Below are experts of layer 6 (counted from 0) of a mixture-of-experts language model. Rows are named router (the router's row for the expert), gate (a neuron's input weights, with its number), up (a neuron's input weights, with its number) and show model dimensions 128-255. Each number is 500 + 40 x the weight over its row's rms, rounded and kept within 0 to 999. Numbers have three digits each.
After each expert's rows: a language model's description of what the expert responds to; "comes after" lists some tokens at least twice as common just before its tokens as in all text. This comes from a sample of Wikipedia text that the model never trained on. Tokens count by the router's weight.

# expert 32
router:561472539554437461540526482492486482494469587454463502512488517447554543497486516562482522511485513554452508496475495495522481520574509484505507498542566528487455511514465504495519543501500481566486537495546535501519499526491431529460527536487494503516515393516456558471493454544518477503530491491472484511496514568501488480502505481461461552501485488559500483513427470541530518423453
gate0:529513577543537476479518491487464459482536514474482445416460467556482509523515507507516539497505609467484502486475554523453512506492484461476531522492504397406436590514521480529474517448463473516484494494460526508477493446474533443449445528402511367562560434472456459469485557545513530531536473491576470511502462533480585497480495477522492604511489486566497529414528528491458505547493
up0:568502503529475443473550482535539497428599532511580490529529543450540535423489515516494452504497501523547528508445515486525441507566452566517498461553430518562387530516506549486550442544488504483514561464408439505583467479541578478496459484463449440520435527546459453453542477497513503482466464508501488493534412430506479494512556453502610575478516484491510571428513506486503523505507
What it handles: Word-initial pieces after articles. First fragment of a word or name after the, of, a, such as un, sub, Human(ities), Quest(ionable); also opening quotation marks.
comes after: " the", " The", " of", " a", "The", "'s"

# expert 15
router:514443494513370504495486509511498504502445495483546516497539462506442539532463521515458536469494537466400612469539471523454490419605473494493517531540491532560469571429518466559502534467547546510470569542521516522486592472459518575496467396519522491501586421605439522467506447490522489515519420486520538507526522518490464503545491529508477502536481472490500602492452563551539480521483
gate0:524523577495416492531488537463440525438465467515496426445524440462474489476494460525480550451453565511451508499480510494516533471533416521533528525524481521540484512500460388474527498501467506518418479510515507451480478452587549539524415499492471445493578456512457497450473515518514445520518496542529550498496474518460485494528506525450491452490455496524498510533457487579533537589448
up0:567470578510491551507485471469500565424470493522490465492532503451509479488503438464476536450460448480546561462499527427476479480469413549523516463524506540519575503507500437460541489531444528499456449514460473508463521446591601511527488481470480451515591492519472476473446482531552525424506494499451479539522545497540482542518514505511453509487444480520553489464507562573485489528402
What it handles: Article before names. The articles "the", "The" and "an" opening titles, names and noun phrases, like of The Fortunate Isles or The A.V. Club, plus some first names.
comes after: " of", "-", " by", " as", " and", "."

# expert 11
router:533491535599407465487500476469495444512541525509475515424555474527512494586424500559545559481575508516440518552505504496492512500584520530465510565466557512520398458508471515528493516537545550539534592547502533553520555459449475524509438447491536507548491471525460524506475486540504535523493514526494525446472447470488481471408537473542505473556530515589495504504417514521534467489392
gate0:491566536619465422460490505483452495491568474477490399481621578517520472484525472529506473494536560493494517447471522512465514424481524537523506474464495462461431566491525551495502488482537476513481561396455511556531478501450537487445486497486457450561514451486460463464492495520422466516517487556493561493490519557438460513461458498467422530467456457531467576415468526394481484513520
up0:520532540566482488502508527465470523523476533421590433453573503510514455533549483514445508619547454488521510479530489512501526509488454578504477517481500494467530490464602543506497469596492492520484474445437439460564470459505567459465418457473462442496437515491441480539501508421495479514540518523516517428562520529527542479448464495496470467471458440531517594433455521520532484476369
What it handles: Determiners and table pipes. Determiners beginning a noun phrase, mostly the and The, plus his, their, its, and pipe separators inside score and results tables.
comes after: "\n", " of", " with", " by", " to", " and"

# expert 45
router:539476570533440461551440525500483537503544565468512476401501508486526483479433496540461547484465506494435514446518457487524523362526491531473548572583621550566496515459429508492432540444563532569547476502562538547448525513545537497480534492465574427476563477487429521505490434441538464472544482492491497511529515495458571512532430548483489532457567536469502566508503541513535420458493
gate0:510545452472452464495519492449455532505496457531480433442530474454535533451510505516510490521411505485484490425467469442477529423513528527534499524566548504478477479487426499533455597497437498543543561416488585505511526527528531486525559438517563494514566470467480535534472500456558470550506415493561558479458496527506507511475541539466498507510531611485482465501545494496526506532431
up0:503499526514510481533557461569504555483447551456540534540504411487561522498510487528476549497435495439464524497529523410494490497489428529538490460534503486468533552550469517566466458593548493502492503457520563521531425526532500534559565533439494518548481476581459480463443529515533504481574486502485501386491457474519507527489463488485520503558570502529497492454427559549561517510459
What it handles: Descriptive modifiers. Adjectives and nationality words after "a", "an" or "the" in definitional sentences, such as former, American, national, largest, official.
comes after: " the", " a", " as", " is", " was", " an"

# expert 23
router:516468526488497555481490518514546516548521487406508554488475405444519544500465514538471529493522497465460504432443504465441497477520501573489479477454504508475482522448439499595347445511458458464486442513514549577537480504510471458425558485486524473526557525532540517488485552510523567510476539458501513505514447538517538518508496503495422539461495604488506473466511523574494482457506
gate0:435445515537541528547512507551399428467459573471475442478471504508420442509516517448431511519475504472446404506475520546449572477536554548499516549483507484518433568505468544491441496532458512453474528531526435542504461511502496428463448494506498440484528466479507446492558565421495533418488443534508434449587473508472480534543506493550495466547427524469491518508582447495424480489524
up0:563543472473568514518541457487535495500471521514533457523406542494519527442505592508468487468474414463460486523500484517482485464406484494541467559515439489421526427558480539496447514534454570560547498431461509570525486520519471498595471522486496438519539559494537462526476567557487519446514485471512505535595448497550537502504466478511522468443446498507547457527484521439450492488413
What it handles: Line breaks and headings. Line breaks ending infobox fields, titles and paragraphs, and heading markers like == and ===; also ordinals such as first, second, next.
comes after: "\n", " |", " =", ".", "s.", ")"

# expert 9
router:512450574531461479424463530516562495554509534524484508490480463512577507510484472494528460475607501519448483526526471467459460454467543526449540443519537527543513456496500499526444534482495510533502545583524524499489526541404491476498479459451489481481493550545428515558507473479537494549513472472494572534517537461503515472423533528580500524501461486568488476542491525632551515486584
gate0:461603435516541408506517523497467443472513442484495467482470483511550455442505403541537485453507541529467506530495553531526485506536487496528468533551505524485431536467499499537487590507529508521493448464588515480474472575535525444510408488487459501461533508503473427528595490450404434568520513519405545526452461545436452464464465527526463454478521598511420527537463479545454477492555
up0:575481530567470511507535515508432524501491501495530518522517462459514475560467615444466533583476471521526440501519482437477488469468507520478571461533469464468555485593477535564461468514534500472531538457385506562492499508469489536531544525494540522543494502498482557547426531516571468429500496436541459539489519493564520519594494501529537523500522508554570593470461511428512551563430
What it handles: Table and heading markup. Table pipes, line breaks, dashes and wiki heading markers such as ==See also==, ==History== and |---|---|, and row-opening pipes in stats tables.
comes after: "\n", " ==", "==", "===", "==See", " "

# expert 5
router:605477491474484472485545505438472533523505504533437477545525538499533475493472529553446502499466576552466457471491470455523515439577503538449449478549483501566475508436504517478487489508527539527473454501454508517445462500504523474445518524539547508554483538570506501540479448493513507529435459480482537384474445552533486508496456468525508491527474494451508531456422466513486457451506
gate0:449546458533480381486485533450432513491559527546512457447543482449497514447457499574486542558457564488539562544543487581488395458556466475469494507558439528463490476428507520520448616519474524509500503450569495567445449554480516506478492410498555474515527492526467474509554466482506486472499456502432586473492530480509556497484567502450454483510476521514532487508553540513501480513468
up0:520509563547546531442534470553490534509525476559513516578462496487507528532474535579485422456484406411555469470559491484541491425541411484515560445512434564466537527551521557479560557510483517539504512479452535551510476511484554565534497525437476517536478450526474554484518546505480515523598536556523445442579475473471495468496450494512472460474470509525479537461538483506525480540474
What it handles: Four-digit years. Year numbers like 2010, 1965 or 1995 at the start of table cells, list items, citations and date fields; also some abstract nouns.
comes after: "|", " the", "-", " The", "The", "=="

# expert 35
router:547511435512497556542488533529513519555523599520486556511509481477568482454445569508470463535473483546447488429557469465559483469529486492468531517536578478499521501477405469503471548465487547549489526486546495502501477542473502524450538505496486501545592424510457483523479499497515477532495464496524472554488520487470508565509463512494401517489481552482508529524450472527465445414501
gate0:495473526545497468483479536550399447492508407501528569515493501573564457418492591537487552516494491484491471556484516540454522424521516466549533433431504525512478524534471484502490544425454556476417429453548482517491478579501492487511521492531438523606491483515516524448511513470457482516451455502540543500552485457581481599482477433456463512478516544510512501478517508558406469514470
up0:524508503518562532563524443479535438510502497487527561512465466515541537521500520480509481498449502502515528514477479496522493447556498552539482491487464478500476462518552455493538537564495530504568526510481535463538447447553481491549531554433449468470540558567503438501469463531461544447477500523486462538496432484538544522478456503539572510560452543476547485430486550462458516599469
What it handles: Roles and job titles. Role and title words in biographies after as or was, such as head coach, Secretary, director, Chairman, member, appointed, elected.
comes after: " as", " was", " a", "-", " and", " American"

# expert 58
router:546456539483419443554491482492520528506493509558531559539493481496443510502509487547469459496501529530468529503511486430519410460530521500411517517565550561526437516519560515528472498521518528572472528432454515478443486510451520524499468501577532472491561442484500591566481482470481494534609456495504475489521563511442435590476502477501542538431496501422507540459414466475521509468552
gate0:499519468517480436479453534471473554459523464594472446552539510570475420496525504508391501549405585464485462503449587480478515479533570507477563479480536463496455519496478474542481533495486541499462495519496585483476474509520524552528479470431506493522483455465501527451529469495515467499558397516561513544482502554444490571526496459440480476507544508504510541472536490444475526476472
up0:552520519525535490488534485459496480472503505526524490517532501498544507439494508489485495468511449454523513544516506463502410536562435522548493466560472464519538508570489606481546441547469475526536510433447508476493467545562494450486456490432517445540442534488463482551480548473478508426502583419417514488575509605587528450482444514558523495510488501525571525434442563525530521519483
What it handles: Table headers and catalogs. Header and label words in tables and infoboxes, such as Date, Team, Rank, Candidate, and asteroid-list terms MPC, JPL, LINEAR.
comes after: " |", "-", "|", ";", " by", ":"

# expert 56
router:489510464577503488483515463516506483503554485506527546504490487494572511460562566553410454488500485448479475480494504459470514513481498521473495519578569589492506535501422497502465506531462535581513486439465421536548513504545507510480494491453574425452472484542482522542475542550510480549526543455530531474576479508544526547521531489529473531474507519466559525462428495517567596510504
gate0:483540502488562473451504545416430491519524458509476477542528500503455489477550591539492492456466579531486406472488600478517615484497572501517560533508532512541514490519496528482473547522460429498524546527567517443502469520451502503503427515447527443485490515499571532495464539398511429513518433491509528512430417510527489498459493534514485484426492562497567512453539483485448538540538
up0:559522532521575567454492492508525498539488478487579556518461500526459493498445477512495461532540516478460460536451461536516467438526475537588511421508413561490539521523471565458505473561480497495594425507493531491520538467509539492521512437482499478503503505506508481422512569494440474477518515544515503525456446456551480497495500458507504482510522508518557550472497462518529472575444
What it handles: Dates, ages, sports careers. Words in time or place phrases in biographies and sports, like On, at the age, February, San, University, and career-table dashes.
comes after: " the", " at", " on", "|", "-", " from"

# expert 41
router:521504509531458517429426449529532392497484515503427489480484399578470499490468475541570534459573519456515455467509521536426503533603537503492479502435564583497518526502414575575471491552479455505481532499511548533482612432492474483480476501514523532529540464480544489491499518473540531481485470475585482484612487450506490470478468481519456530467517451462575486563464474528486481500517
gate0:546531513535480492522451564499479532496526576546550438552519487538434504501532451453515528503488542501484483562591479549488508491465551486518543513582535572514500530515469506531472505524480530560539512470540550519488488471535462406460500482500453448467527484476512516459475536364485515518518449571526494455532545533482507479478494505496474530458484509491492501510482492506468532504480
up0:572468559491513545471523483507442495472504511497520502580453474516499525526465522490519482535544460453459460504493484551474561465537456537531512500482530440548499525437550577476520578534490532452623513498413448560568501490490522512510389523475514564494502514528539441526502507464494474445533470478441487470543510511494566450499532452505528558439395499554527536449512584543472472572497
What it handles: Table header line ends. Line breaks closing Markdown table header rows before |---| lines, the word the after prepositions, and odd letter pieces like ij, ž, ł.
comes after: " |", " in", " of", " for", " to", " from"

# expert 51
router:521449536509516455472466509493491518520466532518497470531431528508495498532501511576460472511506487514470502403485560455474593532546501574525469492595480525516478558480509483506530489508598485537513544458546464525472486496515469475460545512506508474469517468554546532580457456458481508451478434512534536535471506584519480480463537579495431536444528493504451560542435490547500507439497
gate0:492530465458482449508467495366428531541519430537484482487511477456492481494475490575376523413407513485423547482452601576458579430564505537479490507543538459544443568499510526522499588449525523576559530453505457503511540539493531519463477491498458513605494522522486465438490477441555518491484523549496517523452509522499541434517482561468539502439478548549525528500535461507464478492565
up0:522444505547553473492561544513519526476521511514516597460460504498479487498468503387572453511553506525531456509531478408494406502455481499589525478538471496414524522509535467492507433576508454460474492486437538564548492510495563449505482547422539462494553478447582505534486545504480449518539570512507526480480511462464508505473462524522432574515468528510522547458489496509549538605424
What it handles: Table entries, abbreviations. Short entries in sports and election tables, like party abbreviations SPD and CDU, MPC, DF and MF, country names and scattered name fragments.
comes after: " |", "eno", " K", " B", " &", " R"

# expert 33
router:512449511518511556504485539449474435516541538491516391493489475458536492511477411580522500505503490496447417519442528527502506534477520599485484524588543509507463497410449478574420551503545504492512459537508491535447509469477518473470567525553523496497578494539524435557463611464551447468507459426470507515556512433499452460517475530504499452531549501455442548531493449512550442519462
gate0:412557543499452492470475512474473414498474424518485487471479518478538545528545553603459552495522473505481521533518543472528470455493476516540446489517478471389488529443472504537509522459501566525505471498491598562532581559437518513439456507542481514472489526557542504496465543486496487495552465532529573464477458589454502524526547504509493457502431505519499521442477441412508549534418
up0:486489573495528491440411485567496491442458499547506491542517533466518510519530429507479544497573480492516538533484467426558528492519502492458433369552524502459555525495515479498525499474544501542574466486393486554549573490446533512470519500512525500463484510484518526443536529526529497472525524468520523502543467544532537516494444508468517490463441552445513480487489451467485533460455
What it handles: Table cell separators. Pipes between numeric cells in sports and election tables, plus semicolon-ended score fields like 0–0; and —; in infoboxes.
comes after: " ", " 0", " 1", " —", " 2", " 3"

# expert 1
router:509436527566488522496511468512514509554514528551546481463488489557497528522430601512514460441530535590454490513508480466508598544501498464454516479520513474533382499509473503504462508451535601534495583527562498503444530468416526477458495509516515470485426461477500547564477483563517522553510487455491528526498550588501440485424519486537473513439515423503471494536491507469477472466556
gate0:494477516457514511534498488457469459434522438506535507492524533486437511439458479557521493443484489460421506405504598555516472555528554516540490496610572495502537453564479540512383554435463447464521499532548546499556516585454471435439474486513506506535524506451479504556553550464499446529483470519490541502517489465426488545504503489540451513480485517483510586461437495472455491466488
up0:492566546519501442506500483468507532531498535500499484519471526511543488458548594475468523550466438508566519561501484518531474443531473556535495495560463440520464522427510599503548488556463472590518495454409508491507469454519563486528476508472502451535473492532531460467471496562532485461498543516488510511591490493493469511530470467467526462475569591518530512508465453463432490517462
What it handles: Common noun heads. Plural or singular common nouns after articles or possessives, often people and groups, such as people, members, city, mother, nations.
comes after: " the", " a", " The", " his", "'s", " other"